Experts of a small language model: width 256, 16 experts in each of 13 layers.
Below are experts of layer 10 (counted from 0) of a mixture-of-experts language model. Rows are named router (the router's row for the expert), gate (a neuron's input weights, with its number), up (a neuron's input weights, with its number), down (a neuron's output weights, with its number) and show model dimensions 0-63. Each number is 200 + 30 x the weight over its row's rms, rounded and kept within 0 to 999.
Before each expert's rows: "raises" lists some tokens whose logits its average output raises strongly, later layers aside; "comes after" lists some tokens at least twice as common just before its tokens as in all text. This comes from a sample of Wikipedia text that the model never trained on. Tokens count by the router's weight.

# expert 5
raises: "0", "4", "6", "8", "1", "9"
comes after: " ", "1", "2", "–", " (", "3"
router,238,224,158,199,162,197,171,204,163,146,110,186,206,221,153,230,179,250,150,228,142,196,213,246,179,167,198,163,237,210,204,235,190,172,181,186,209,143,160,208,172,200,216,159,184,194,148,204,216,193,224,229,211,189,177,228,159,190,196,229,236,219,243,236
gate0,242,206,177,205,165,171,215,230,159,153,215,173,205,173,235,205,213,214,170,187,162,218,191,219,190,185,217,159,178,270,210,207,165,166,270,241,176,154,169,203,196,241,158,205,171,248,248,193,200,214,186,223,199,139,156,246,193,187,201,206,168,185,245,181
up0,171,163,220,241,168,190,180,241,193,228,174,160,220,191,193,197,262,195,193,172,200,202,192,200,185,222,241,272,221,196,218,160,201,191,168,246,237,207,227,236,232,229,171,154,186,153,164,209,231,152,194,182,165,198,187,125,195,185,167,279,233,180,195,215
down0,181,249,187,217,200,181,268,266,177,197,207,167,237,179,192,223,150,221,158,192,197,132,157,154,192,189,167,225,193,193,213,179,198,218,181,246,238,240,209,147,206,201,200,165,201,170,238,172,234,194,153,190,194,233,208,195,196,168,216,167,206,259,208,219
gate1,145,214,168,199,203,202,206,231,248,240,183,234,200,182,192,181,257,171,169,183,156,181,126,213,159,269,206,184,149,147,225,235,186,203,214,188,217,203,197,231,130,226,172,215,178,197,312,171,103,248,249,193,213,182,143,213,272,224,226,189,196,161,210,248
up1,161,211,209,215,191,226,221,226,223,323,181,188,216,185,217,206,239,205,172,205,196,173,200,217,155,186,210,159,196,211,245,235,181,192,174,211,135,198,211,233,149,215,152,193,210,201,243,176,145,219,229,222,200,178,161,149,201,248,192,219,193,154,182,254
down1,257,184,206,194,202,195,165,216,217,260,253,225,139,167,223,218,172,244,218,179,250,190,215,173,195,181,162,174,177,192,258,173,180,117,175,170,204,187,233,203,189,204,190,267,220,186,181,219,193,205,195,177,206,194,191,156,169,167,192,233,214,139,180,221
gate2,208,208,199,263,179,175,143,175,180,174,153,179,129,221,198,180,222,151,233,213,193,214,255,239,234,231,232,136,200,174,224,194,221,220,202,219,186,195,178,228,242,225,215,231,199,218,142,238,205,232,234,174,141,153,195,145,207,190,143,201,168,206,230,189
up2,197,142,192,213,256,184,187,266,239,194,185,176,238,159,208,172,223,187,208,174,198,173,137,197,154,213,132,210,199,180,216,209,157,184,197,176,218,218,164,217,163,174,196,203,244,227,244,132,181,195,262,167,254,179,151,163,214,241,218,217,193,229,197,248
down2,207,204,187,155,203,197,186,233,209,288,187,176,184,206,193,198,189,223,157,151,147,152,148,142,194,194,186,229,192,174,193,214,217,206,212,243,190,216,228,209,261,173,210,205,210,183,181,162,229,190,217,162,189,162,221,220,204,194,169,221,159,161,232,178
gate3,213,178,215,207,206,214,184,216,225,156,193,185,191,220,206,173,172,197,205,189,217,187,203,235,174,187,206,240,207,226,149,219,190,224,167,179,229,212,223,220,223,199,226,215,191,158,206,233,182,182,182,136,133,250,195,216,184,209,186,195,150,224,148,265
up3,190,177,279,208,214,206,190,231,175,155,196,210,185,215,168,188,174,209,205,145,199,208,216,248,174,201,214,229,242,244,205,220,172,220,158,241,200,200,199,197,211,194,214,186,215,191,257,227,203,152,154,157,156,218,212,238,169,221,159,185,190,205,178,218
down3,187,196,177,198,218,199,195,157,234,179,215,181,179,253,206,215,167,252,251,248,206,179,188,189,232,180,232,208,127,201,217,231,208,186,209,253,176,225,188,165,217,177,161,223,162,152,230,175,207,175,197,217,209,129,225,237,162,236,197,191,185,182,224,180
gate4,196,205,165,115,234,166,180,207,195,167,174,203,234,173,248,214,189,162,214,205,184,198,200,212,215,167,182,207,169,227,222,150,200,234,230,169,186,206,158,251,163,237,173,199,209,229,212,212,153,205,259,181,227,183,252,192,208,197,224,206,148,228,202,178
up4,221,188,142,165,188,230,251,214,232,149,164,185,181,156,210,220,166,209,155,211,166,240,202,233,254,205,182,199,186,210,205,170,207,178,178,240,187,204,195,238,251,155,177,173,131,221,245,211,201,201,190,184,192,198,232,175,173,246,212,212,136,226,224,244
down4,233,200,206,198,162,207,186,197,159,203,231,237,138,205,205,176,221,218,188,217,205,192,177,184,207,211,153,175,263,189,140,239,199,141,222,229,193,169,236,215,185,203,230,202,216,248,188,205,183,183,245,208,181,156,188,200,204,188,231,226,192,164,189,162
gate5,185,225,165,184,256,166,220,184,231,193,241,207,257,263,179,199,178,160,158,165,183,185,206,184,152,154,180,246,205,198,204,180,225,209,233,134,181,192,259,212,253,248,172,219,210,205,157,223,195,197,196,218,232,181,217,193,156,200,246,226,194,151,216,238
up5,189,197,175,201,234,146,211,214,254,208,216,154,249,174,163,185,156,241,247,205,211,208,150,194,148,190,146,179,234,200,172,229,214,172,201,196,247,188,204,208,176,228,133,233,172,257,217,197,165,241,210,233,234,173,170,151,194,213,242,208,168,214,220,249
down5,162,223,174,164,232,159,199,218,259,249,201,216,175,213,228,201,201,234,176,208,167,168,263,112,191,174,264,226,191,188,176,159,212,198,219,197,232,186,201,194,214,239,174,200,186,209,153,214,227,123,184,214,187,188,218,176,189,168,186,199,193,159,225,248
gate6,189,220,173,202,228,192,198,182,255,191,178,202,186,211,221,208,198,216,188,162,216,201,231,241,145,187,231,227,188,215,148,235,174,202,161,178,231,230,268,186,193,212,249,250,211,174,150,225,210,205,205,221,189,252,184,192,198,217,237,163,191,184,155,275
up6,194,223,145,191,174,187,169,192,230,184,186,187,178,252,181,155,198,229,162,203,168,236,210,239,184,242,191,189,199,238,169,268,155,213,187,181,217,178,228,196,231,253,179,215,147,190,205,265,168,169,206,160,175,234,244,255,189,247,208,179,201,196,168,257
down6,196,244,190,260,218,182,183,207,229,178,208,198,182,238,224,193,174,231,213,225,237,197,190,211,178,160,227,194,135,194,211,223,210,183,180,224,212,204,183,202,177,203,143,211,202,155,220,201,229,194,227,229,232,177,212,244,214,198,157,176,188,192,214,169
gate7,172,200,257,219,218,245,181,212,213,221,170,162,279,246,184,183,212,197,139,221,198,198,188,244,178,202,153,203,220,240,214,224,188,176,207,190,183,197,234,186,236,190,200,196,163,226,212,192,221,188,165,177,189,207,156,233,223,198,177,256,194,176,247,236
up7,207,226,172,168,195,188,220,219,215,192,191,187,204,227,250,200,212,173,230,167,188,186,218,145,205,181,189,197,161,212,234,195,236,217,140,168,164,206,193,217,179,181,185,227,223,207,213,208,171,183,207,193,206,208,142,120,213,183,210,251,212,128,173,240
down7,224,205,187,207,222,140,207,204,204,153,179,160,213,228,185,184,229,227,175,189,178,189,247,220,201,170,230,172,199,187,229,240,170,204,177,261,225,169,182,184,212,190,166,133,175,183,231,203,200,171,154,185,191,211,220,219,210,280,199,244,138,200,229,207
gate8,146,187,205,157,181,228,233,219,188,164,135,211,168,160,176,191,189,197,189,157,196,232,182,214,196,204,239,224,227,202,201,202,200,210,205,170,208,200,212,201,212,153,152,194,215,150,178,158,221,246,209,195,231,219,173,240,195,192,186,252,222,248,160,233
up8,192,212,153,211,178,215,207,204,197,179,198,256,202,157,210,196,193,242,225,217,200,208,173,183,208,197,155,193,190,160,180,196,188,165,198,165,197,194,187,197,170,166,155,201,212,206,233,180,213,233,224,209,211,205,165,253,133,147,237,223,221,221,201,198
down8,163,181,176,183,208,232,222,169,221,247,188,167,245,227,192,221,193,198,202,248,241,194,206,169,201,224,209,209,233,214,259,231,196,216,172,167,211,226,222,196,151,236,191,208,160,195,174,204,203,185,139,188,248,167,225,191,197,195,230,208,233,231,233,208
gate9,201,219,169,174,260,162,176,181,186,199,181,174,224,202,237,179,237,197,202,202,244,174,162,212,177,222,188,220,231,154,184,227,220,219,155,205,195,216,192,203,207,234,197,253,153,226,197,178,246,218,219,203,209,211,191,236,216,161,188,231,176,157,231,167
up9,202,147,217,195,192,224,220,211,202,199,209,238,173,245,165,240,165,190,169,223,189,264,207,170,273,194,232,223,169,188,234,162,158,173,195,188,193,201,157,209,150,207,235,158,212,191,233,204,188,172,145,171,210,200,183,258,224,231,194,185,214,200,177,271
down9,196,174,225,185,239,228,227,212,217,183,153,259,216,220,144,253,183,204,157,237,215,215,182,265,158,185,231,218,216,232,200,133,200,144,216,149,213,175,198,222,204,205,200,156,219,261,233,218,209,208,205,186,154,211,154,209,249,171,212,212,196,245,147,202
gate10,210,183,175,203,178,142,188,187,175,183,176,164,220,230,163,211,189,194,178,194,190,240,193,221,168,187,192,232,224,213,157,183,191,174,173,191,266,209,134,270,183,228,233,180,138,205,208,181,212,187,223,206,224,233,181,228,214,232,167,206,239,217,254,251
up10,220,214,208,158,159,193,205,168,181,176,215,187,213,209,173,199,201,229,134,185,157,286,186,161,240,196,218,238,233,175,190,256,179,214,213,159,248,143,192,166,248,238,208,194,146,179,179,208,209,179,242,193,187,208,271,187,131,217,210,253,181,172,166,246
down10,205,249,195,217,163,175,161,130,205,280,211,193,208,256,178,219,190,187,204,168,190,223,211,196,215,199,229,246,146,231,183,206,220,202,145,192,227,183,236,219,218,194,209,159,224,221,192,162,217,220,203,213,210,244,199,225,250,231,144,222,167,172,200,192

# expert 9
raises: "8", "7", "0", "6", "4", "1"
comes after: "0", "9", "1", "2", "8", "7"
router,169,190,204,175,239,183,244,219,208,156,198,184,173,210,243,166,202,211,217,204,146,165,152,216,201,190,217,224,244,184,165,205,173,233,297,229,218,177,157,230,215,209,214,174,210,167,165,215,231,221,246,221,175,248,204,170,207,194,176,173,177,224,156,194
gate0,221,159,205,175,152,245,212,199,197,224,219,147,222,256,183,184,225,206,154,194,221,208,229,177,196,202,259,198,219,179,182,207,216,214,198,181,214,201,236,181,209,162,278,190,177,205,233,212,205,237,193,234,187,195,188,233,181,200,210,186,164,232,201,157
up0,222,233,213,201,222,176,179,146,224,228,196,221,159,200,221,219,165,171,222,169,244,202,198,123,215,190,179,254,137,203,183,224,142,221,188,181,196,249,187,242,178,238,185,224,252,173,219,181,173,225,226,203,151,176,165,172,238,184,216,227,205,172,199,267
down0,213,211,230,207,221,186,244,229,228,241,185,182,176,193,157,185,181,205,218,198,200,219,222,243,215,206,240,183,234,193,180,228,211,216,192,184,203,189,186,184,194,240,215,183,139,208,206,161,176,168,175,121,236,196,250,245,203,160,230,99,200,175,226,184
gate1,191,176,179,186,238,193,170,220,186,179,216,171,211,206,213,219,147,182,211,195,246,179,230,254,182,196,188,176,243,184,173,182,174,161,250,234,234,229,234,251,189,196,221,248,218,211,130,210,207,200,213,169,199,176,195,232,176,150,170,186,190,186,174,187
up1,196,213,245,231,253,218,191,178,243,172,208,184,218,218,224,248,147,167,218,207,255,179,214,226,201,189,219,190,232,187,175,168,194,162,200,248,221,231,223,264,181,173,218,178,243,168,134,201,198,174,185,204,211,180,193,210,175,142,194,175,220,183,184,170
down1,206,178,197,199,195,166,129,161,228,209,207,230,159,146,217,194,189,194,228,214,204,227,167,218,230,193,180,184,187,147,223,183,225,176,161,182,221,182,223,231,201,204,270,157,200,174,219,296,148,162,183,203,222,193,221,155,139,295,188,173,209,188,212,211
gate2,211,203,184,216,170,222,167,215,192,164,209,180,224,206,215,196,213,241,203,212,198,183,211,221,192,185,191,162,175,216,145,197,164,233,204,187,225,239,267,152,232,209,211,167,211,195,226,205,208,196,225,183,223,209,247,219,193,190,206,193,171,246,177,203
up2,167,172,147,254,228,198,254,282,216,197,223,221,212,214,189,171,233,173,205,192,210,224,213,185,207,222,135,219,210,144,258,200,217,187,202,169,157,183,137,188,202,220,217,246,246,246,211,138,177,244,199,197,202,221,188,207,200,161,200,227,211,207,217,178
down2,217,212,241,190,177,191,182,160,172,228,182,176,205,234,177,188,218,173,228,188,157,182,207,150,152,168,251,214,195,194,172,224,149,202,204,181,205,170,192,194,196,223,260,158,191,200,205,227,248,221,217,178,185,185,172,165,202,181,193,188,200,236,215,243
gate3,193,202,194,198,223,188,205,187,231,165,186,215,195,194,241,266,242,203,230,230,232,200,213,181,206,173,271,225,176,193,152,178,189,262,151,210,193,236,296,172,229,188,178,215,239,151,240,214,166,196,177,198,254,231,216,193,229,212,230,178,195,183,203,146
up3,209,207,206,181,196,209,175,192,148,189,228,164,197,193,146,228,234,228,213,216,172,204,219,257,182,232,146,243,197,214,170,213,233,152,149,150,185,160,203,217,356,161,188,165,212,187,189,205,156,183,234,234,212,167,179,243,190,197,206,187,218,176,191,195
down3,189,152,169,148,217,214,154,116,220,243,202,170,138,221,197,173,210,169,200,221,195,162,172,172,218,184,226,186,216,215,213,204,217,189,229,226,230,182,200,251,259,157,232,197,155,166,246,229,228,177,168,187,196,191,245,210,177,242,152,186,151,194,207,209
gate4,182,223,226,218,219,176,250,194,169,203,207,146,246,164,267,190,142,170,217,204,286,196,216,160,225,171,191,232,160,160,184,175,218,219,187,202,153,200,210,214,208,201,212,198,170,179,135,241,219,240,169,167,227,197,180,180,239,193,231,174,181,210,275,217
up4,235,163,140,147,176,217,169,209,213,210,206,226,153,177,132,199,228,168,184,171,137,215,212,226,194,184,221,192,240,222,197,219,195,181,218,157,246,218,206,217,177,209,186,237,196,221,234,173,213,160,190,212,211,214,227,226,152,177,171,222,231,174,147,217
down4,213,201,211,191,213,166,234,214,191,187,166,210,173,211,124,227,199,183,167,184,236,187,173,204,190,259,177,276,219,164,227,213,213,212,246,148,229,215,195,187,205,184,185,158,162,192,183,191,185,225,226,109,209,219,233,287,205,223,238,217,213,183,176,220
gate5,194,190,228,201,174,172,165,191,203,204,168,292,201,204,190,168,206,201,184,191,166,200,174,219,213,260,230,165,267,203,139,238,224,264,191,182,211,168,211,209,178,240,213,192,218,186,200,205,159,185,244,249,199,256,238,151,161,149,227,183,205,183,210,193
up5,194,246,152,224,221,210,194,209,203,209,214,163,173,192,216,260,175,176,227,201,211,200,221,232,151,165,167,238,146,214,181,145,169,162,201,197,254,200,189,213,201,167,218,228,198,204,116,200,255,242,190,214,238,166,226,206,233,190,174,193,210,241,187,204
down5,165,239,223,221,133,191,197,187,185,218,197,155,190,208,215,205,234,204,198,136,179,230,242,130,240,256,189,200,189,210,159,197,251,247,217,213,239,191,175,209,173,182,199,218,167,208,223,204,222,185,193,168,220,207,241,177,219,175,190,224,187,157,198,186
gate6,224,230,209,232,247,220,250,178,187,173,201,236,180,198,202,242,205,265,207,158,176,212,269,244,182,169,188,191,174,259,142,198,187,179,158,219,147,204,201,218,202,180,137,193,232,165,150,207,172,206,159,215,186,171,211,231,210,223,169,225,169,196,176,224
up6,199,206,171,153,150,235,226,205,191,227,228,160,163,174,199,185,170,148,216,251,247,178,123,183,242,221,152,155,178,150,215,185,236,217,245,182,206,217,176,223,194,225,253,214,177,196,208,210,196,187,194,166,192,264,221,177,234,142,219,160,216,194,200,225
down6,205,183,224,223,166,188,218,305,222,194,212,214,237,197,211,245,205,208,207,212,200,147,168,226,183,209,217,183,165,158,218,218,209,191,164,237,184,216,166,177,170,210,199,234,214,232,183,217,218,216,199,187,244,177,158,246,193,198,183,169,229,147,156,189
gate7,246,192,228,187,198,203,191,228,205,219,214,162,235,141,185,171,210,239,198,194,279,192,205,216,182,198,133,194,201,166,174,227,177,173,157,201,146,191,194,137,244,226,241,228,221,165,183,208,219,248,201,131,145,147,192,215,214,211,223,230,171,204,193,222
up7,172,227,164,182,174,199,133,212,198,179,169,169,202,189,196,245,254,228,199,225,202,174,159,247,184,244,244,193,172,201,184,181,211,169,211,215,195,183,257,164,196,162,222,184,228,156,153,226,229,158,154,224,280,242,190,180,218,238,160,180,219,206,178,245
down7,177,177,200,174,182,269,172,159,206,231,212,217,159,195,121,166,155,195,171,222,197,227,204,223,247,209,219,220,194,190,209,210,199,206,195,228,185,197,207,215,216,187,183,137,211,201,175,176,146,177,153,183,228,208,271,224,175,195,176,221,217,174,254,193
gate8,193,224,198,195,220,168,222,217,240,234,166,222,182,229,180,146,210,240,239,192,208,185,194,261,182,190,97,176,208,182,216,148,206,212,180,161,321,267,168,195,188,152,254,191,192,187,138,195,196,162,218,236,179,222,256,187,144,153,236,185,208,201,175,197
up8,201,215,207,207,169,220,208,245,182,202,231,195,204,138,221,161,222,187,178,166,245,198,217,128,215,200,235,211,201,211,224,214,207,236,241,193,190,190,268,174,210,223,172,234,176,171,263,171,224,195,171,148,199,228,182,203,222,183,255,258,234,200,225,204
down8,190,186,218,188,243,229,169,157,219,235,188,136,248,258,196,185,191,209,187,215,227,142,207,194,185,190,189,216,216,169,198,165,154,252,238,198,213,206,226,201,199,177,222,184,208,180,164,152,160,214,227,148,215,207,201,187,151,200,191,189,240,228,196,186
gate9,164,209,177,170,170,214,268,227,184,166,193,204,155,228,227,247,202,238,184,226,189,198,161,238,171,159,136,202,231,208,150,158,217,175,205,202,150,253,181,162,191,179,200,185,216,202,208,146,239,177,198,246,136,229,188,212,213,147,250,250,217,235,216,180
up9,198,231,204,189,180,229,208,215,191,169,180,225,173,207,228,243,207,249,208,241,194,194,165,268,168,171,144,201,200,219,137,186,201,185,200,238,172,239,224,144,196,210,219,165,230,183,216,174,204,205,226,263,142,217,172,199,220,151,243,210,173,230,194,161
down9,209,271,196,246,193,220,190,206,139,200,222,248,219,206,217,218,204,242,213,186,211,182,261,205,188,166,163,251,215,186,225,217,176,227,171,185,202,217,226,173,178,194,220,193,189,220,182,202,198,157,210,192,205,184,132,231,242,220,195,146,45,230,220,194
gate10,199,147,194,139,245,279,263,196,211,191,167,156,127,166,192,169,206,194,196,175,229,197,232,179,247,183,204,194,187,222,220,199,183,186,256,195,191,183,201,201,219,153,190,174,196,165,162,193,207,201,187,143,200,194,160,218,177,232,157,247,198,188,179,222
up10,233,180,217,204,191,194,177,225,179,136,221,235,227,192,197,128,272,217,194,130,145,225,219,289,173,201,211,160,219,191,175,220,231,236,147,229,213,203,164,146,190,181,210,198,205,211,187,177,234,220,166,227,182,214,240,181,200,133,209,165,160,177,199,206
down10,229,171,168,206,234,195,237,260,233,167,167,208,207,163,187,238,181,200,178,275,198,163,168,203,206,190,170,172,235,212,170,171,215,149,180,171,215,208,187,226,185,220,232,210,163,229,209,217,208,169,195,166,176,202,199,189,215,218,157,181,263,238,174,224

# expert 6
raises: "8", "0", "9"
comes after: "0", " |", "3", "5", "4", "1"
router,151,187,225,224,193,214,237,196,215,214,116,189,176,214,207,200,236,207,144,162,224,226,207,191,183,166,192,189,235,219,208,191,184,233,159,205,134,182,246,151,187,191,215,207,216,169,196,219,245,157,205,241,187,222,210,181,157,196,236,286,143,175,187,183
gate0,237,174,195,149,227,217,198,242,145,185,240,183,184,220,173,171,185,207,207,235,205,210,235,233,226,188,276,216,200,213,221,250,206,232,183,248,222,157,200,195,227,186,241,192,183,166,163,242,165,197,203,156,201,161,195,228,146,191,200,208,194,172,204,173
up0,173,194,194,282,145,172,241,189,227,225,190,181,180,178,189,210,217,231,165,160,202,174,118,185,216,197,166,81,151,142,192,147,242,190,181,172,194,203,193,189,185,195,157,227,239,253,205,206,200,182,195,237,247,192,177,146,242,206,227,191,228,239,208,227
down0,189,203,197,174,236,213,205,210,186,162,228,226,223,211,209,185,226,193,225,228,189,192,218,207,195,137,208,170,269,247,186,228,209,202,162,171,215,161,235,236,224,125,229,213,233,175,192,173,221,223,187,165,197,183,164,233,188,238,190,215,223,179,230,210
gate1,208,261,207,202,181,187,210,184,178,238,196,169,166,208,244,225,180,222,154,199,172,174,171,169,173,205,165,214,206,183,184,156,218,186,203,170,204,226,220,270,138,200,201,155,232,192,239,155,209,208,198,240,189,247,155,203,200,168,245,204,204,187,206,205
up1,173,185,235,230,196,137,213,192,240,215,207,185,205,179,211,197,195,208,211,164,171,183,164,220,144,203,176,239,156,150,182,152,243,181,190,193,206,246,206,199,173,197,174,207,276,210,212,186,169,234,178,229,188,206,152,153,242,167,224,137,217,179,186,197
down1,230,214,210,219,170,212,204,163,166,196,190,198,185,190,227,236,167,179,186,204,231,168,190,182,211,178,173,220,165,190,203,164,224,145,176,245,150,209,193,200,192,187,146,177,198,254,227,216,209,209,201,187,190,188,194,143,252,150,173,186,233,228,220,204
gate2,169,216,202,221,197,250,176,164,190,196,167,221,184,162,168,207,177,220,171,187,221,161,205,238,220,245,180,267,185,159,147,206,218,204,191,221,174,312,185,177,239,197,223,216,184,172,194,224,185,209,234,224,237,157,224,193,235,234,217,185,191,231,207,219
up2,214,163,201,195,208,182,217,183,165,234,199,178,199,248,192,167,240,211,222,238,194,200,229,190,207,144,227,193,239,235,251,204,192,237,175,154,202,171,221,198,186,231,148,181,250,239,124,216,196,212,190,209,173,139,184,176,173,180,177,184,193,169,185,203
down2,234,226,235,210,217,129,151,205,162,237,183,215,206,214,189,174,244,207,175,257,123,151,212,207,168,179,215,188,279,176,229,141,174,221,210,238,138,182,192,207,196,161,210,176,194,202,205,149,201,249,168,195,159,204,241,204,165,264,211,208,156,212,197,178
gate3,134,225,189,215,223,167,200,206,264,218,229,203,208,267,161,199,198,202,178,248,194,257,254,266,198,240,236,217,222,185,194,143,245,179,219,149,162,238,241,196,178,188,210,200,194,207,205,212,185,159,186,222,149,197,213,241,178,178,203,166,228,179,188,125
up3,105,224,185,232,211,193,197,257,242,212,181,246,178,250,261,176,222,243,167,254,212,196,224,243,179,209,204,181,168,210,198,148,202,191,222,158,198,235,253,210,176,192,185,219,201,248,187,230,176,184,225,224,191,230,231,167,160,183,227,197,201,192,180,119
down3,194,204,186,204,170,178,203,237,166,209,220,168,185,209,273,258,182,260,162,218,233,204,200,180,187,166,227,205,175,171,209,165,228,230,211,215,221,217,229,237,236,172,215,190,179,190,171,158,184,188,224,214,254,170,183,211,122,217,207,221,211,196,201,195
gate4,225,226,218,187,159,212,193,201,180,158,269,196,185,193,188,193,203,196,261,205,227,193,174,201,196,173,186,194,216,208,217,212,199,246,171,250,206,182,191,186,207,189,238,190,172,154,198,223,222,225,222,177,154,198,204,222,203,161,197,228,178,200,219,153
up4,162,159,175,221,253,141,175,213,190,225,180,190,246,173,170,217,243,225,178,195,169,200,229,249,209,228,251,247,151,181,198,211,183,173,201,157,193,223,196,199,174,195,152,233,258,207,196,188,144,174,180,203,257,218,244,174,209,183,207,174,231,191,164,173
down4,150,180,168,186,232,197,221,201,197,181,199,175,209,211,220,234,218,207,153,227,207,173,161,208,169,246,187,205,245,232,202,224,192,149,224,118,173,172,164,189,218,261,151,218,210,172,133,191,210,225,191,202,222,226,193,232,229,226,208,227,218,168,223,188
gate5,239,147,126,176,183,179,171,254,233,181,186,214,145,211,174,188,242,211,192,140,122,233,234,234,198,227,210,179,216,210,235,195,181,206,183,198,202,192,193,171,174,160,213,198,193,227,221,252,202,237,207,197,157,148,161,268,175,180,215,212,197,244,222,206
up5,110,217,193,241,154,180,203,249,130,220,143,169,185,246,179,193,211,163,161,194,177,195,177,213,131,160,224,190,167,207,217,241,206,160,176,203,139,175,183,186,216,210,187,166,230,239,193,189,248,201,178,178,217,186,196,140,157,226,186,201,185,183,135,194
down5,196,173,185,219,227,220,192,240,196,157,192,214,205,221,186,220,263,204,135,251,205,134,175,248,171,180,221,205,168,244,204,199,151,144,219,255,209,220,222,188,182,166,154,270,179,188,186,221,218,263,187,157,215,220,225,244,221,217,228,169,221,158,241,230
gate6,281,240,192,183,178,171,194,215,181,243,263,147,208,199,174,214,235,164,240,197,162,212,229,247,219,205,267,161,158,201,207,217,202,194,213,223,188,192,184,203,189,211,235,175,193,124,142,211,229,201,184,184,170,199,165,205,215,216,195,187,184,239,159,179
up6,197,213,201,200,157,185,227,218,202,179,196,233,144,176,203,197,183,231,197,183,190,223,204,168,235,211,193,190,184,223,182,180,186,218,219,230,250,208,184,203,200,174,201,185,172,182,181,169,203,200,219,203,195,218,184,206,167,157,227,196,202,201,225,232
down6,219,221,222,192,180,258,195,219,189,239,155,170,186,202,161,176,171,217,183,217,188,186,175,148,213,204,162,204,214,181,151,174,235,186,205,197,175,188,128,175,205,218,211,193,130,185,200,182,202,206,257,177,163,187,177,177,106,177,168,263,199,228,235,238
gate7,186,256,204,197,236,233,187,176,154,230,143,174,223,224,246,151,228,194,179,224,209,207,188,156,181,211,188,180,204,208,165,217,205,210,214,243,261,213,234,215,194,178,174,248,212,208,235,219,175,217,221,157,195,262,160,234,229,188,195,244,228,180,234,237
up7,130,199,263,215,182,184,175,230,198,213,194,175,194,263,192,245,170,203,212,243,231,195,229,235,148,159,190,185,166,189,246,182,167,163,174,227,176,201,232,217,227,223,215,115,175,198,210,202,220,188,173,263,191,183,211,155,181,233,214,170,184,211,150,175
down7,208,217,172,218,258,227,219,229,190,151,259,163,230,171,215,209,183,160,194,247,175,210,200,172,188,183,215,223,181,202,210,239,231,173,205,176,215,195,183,226,121,178,236,236,194,181,205,167,169,145,182,175,191,239,227,199,187,182,278,202,185,174,197,186
gate8,191,190,132,228,240,173,154,250,169,181,142,204,239,241,247,226,190,238,230,161,206,189,166,251,166,209,221,182,140,161,173,205,157,211,182,219,196,179,233,187,197,162,188,192,220,218,201,164,176,229,206,179,178,241,201,196,193,200,197,164,185,205,192,210
up8,213,179,259,199,186,202,265,208,162,177,238,176,208,212,161,150,224,254,201,198,175,188,262,218,169,147,231,239,233,190,216,188,207,214,192,201,220,219,149,193,223,235,200,213,232,177,160,174,211,203,212,188,151,152,274,208,185,129,209,214,199,187,232,190
down8,202,152,196,210,195,199,178,214,153,210,181,252,200,232,156,221,172,200,201,171,164,204,215,167,230,140,192,229,183,208,186,183,217,211,193,167,234,230,240,181,213,232,211,210,187,212,127,211,156,220,156,179,178,217,172,225,209,153,147,238,240,204,208,240
gate9,220,189,195,176,243,177,201,218,219,214,226,209,194,172,198,227,156,195,185,189,234,132,213,167,189,221,180,285,198,215,163,200,254,202,206,179,201,200,190,190,182,180,230,196,201,213,195,180,221,253,158,181,255,216,173,217,263,227,215,125,202,229,210,181
up9,218,180,239,222,233,165,230,187,239,240,187,219,220,177,171,223,173,254,219,147,199,166,238,156,212,181,208,246,189,187,208,183,199,232,191,123,178,197,200,157,165,208,189,139,269,224,111,153,223,208,116,260,207,222,215,179,194,210,206,160,229,215,164,204
down9,181,207,183,169,184,200,257,158,136,268,227,233,187,213,184,199,169,184,173,200,208,132,183,208,203,215,154,196,196,197,201,217,205,201,190,226,198,187,200,182,203,206,214,160,192,251,194,239,246,204,209,233,158,177,215,175,187,163,208,234,186,210,223,194
gate10,189,192,210,165,169,213,217,225,198,188,233,134,214,223,210,196,214,218,190,179,171,170,201,234,181,215,237,188,210,156,207,212,192,150,220,216,177,169,180,184,224,212,232,170,249,155,202,259,211,266,206,163,174,189,211,171,173,225,185,204,182,153,161,164
up10,193,175,206,227,228,209,214,220,254,150,228,240,181,212,217,215,137,198,241,148,217,155,130,234,256,229,213,225,235,189,171,199,231,191,206,126,207,182,144,190,208,138,238,183,188,149,205,214,145,248,218,178,208,124,179,223,190,234,195,212,221,214,211,203
down10,245,199,251,199,257,206,171,172,179,181,212,214,169,215,169,222,205,183,186,189,157,213,210,183,221,197,148,211,193,193,199,186,220,243,226,216,202,198,230,188,231,211,244,207,172,194,210,157,205,225,214,176,146,157,228,215,133,195,206,222,172,147,202,197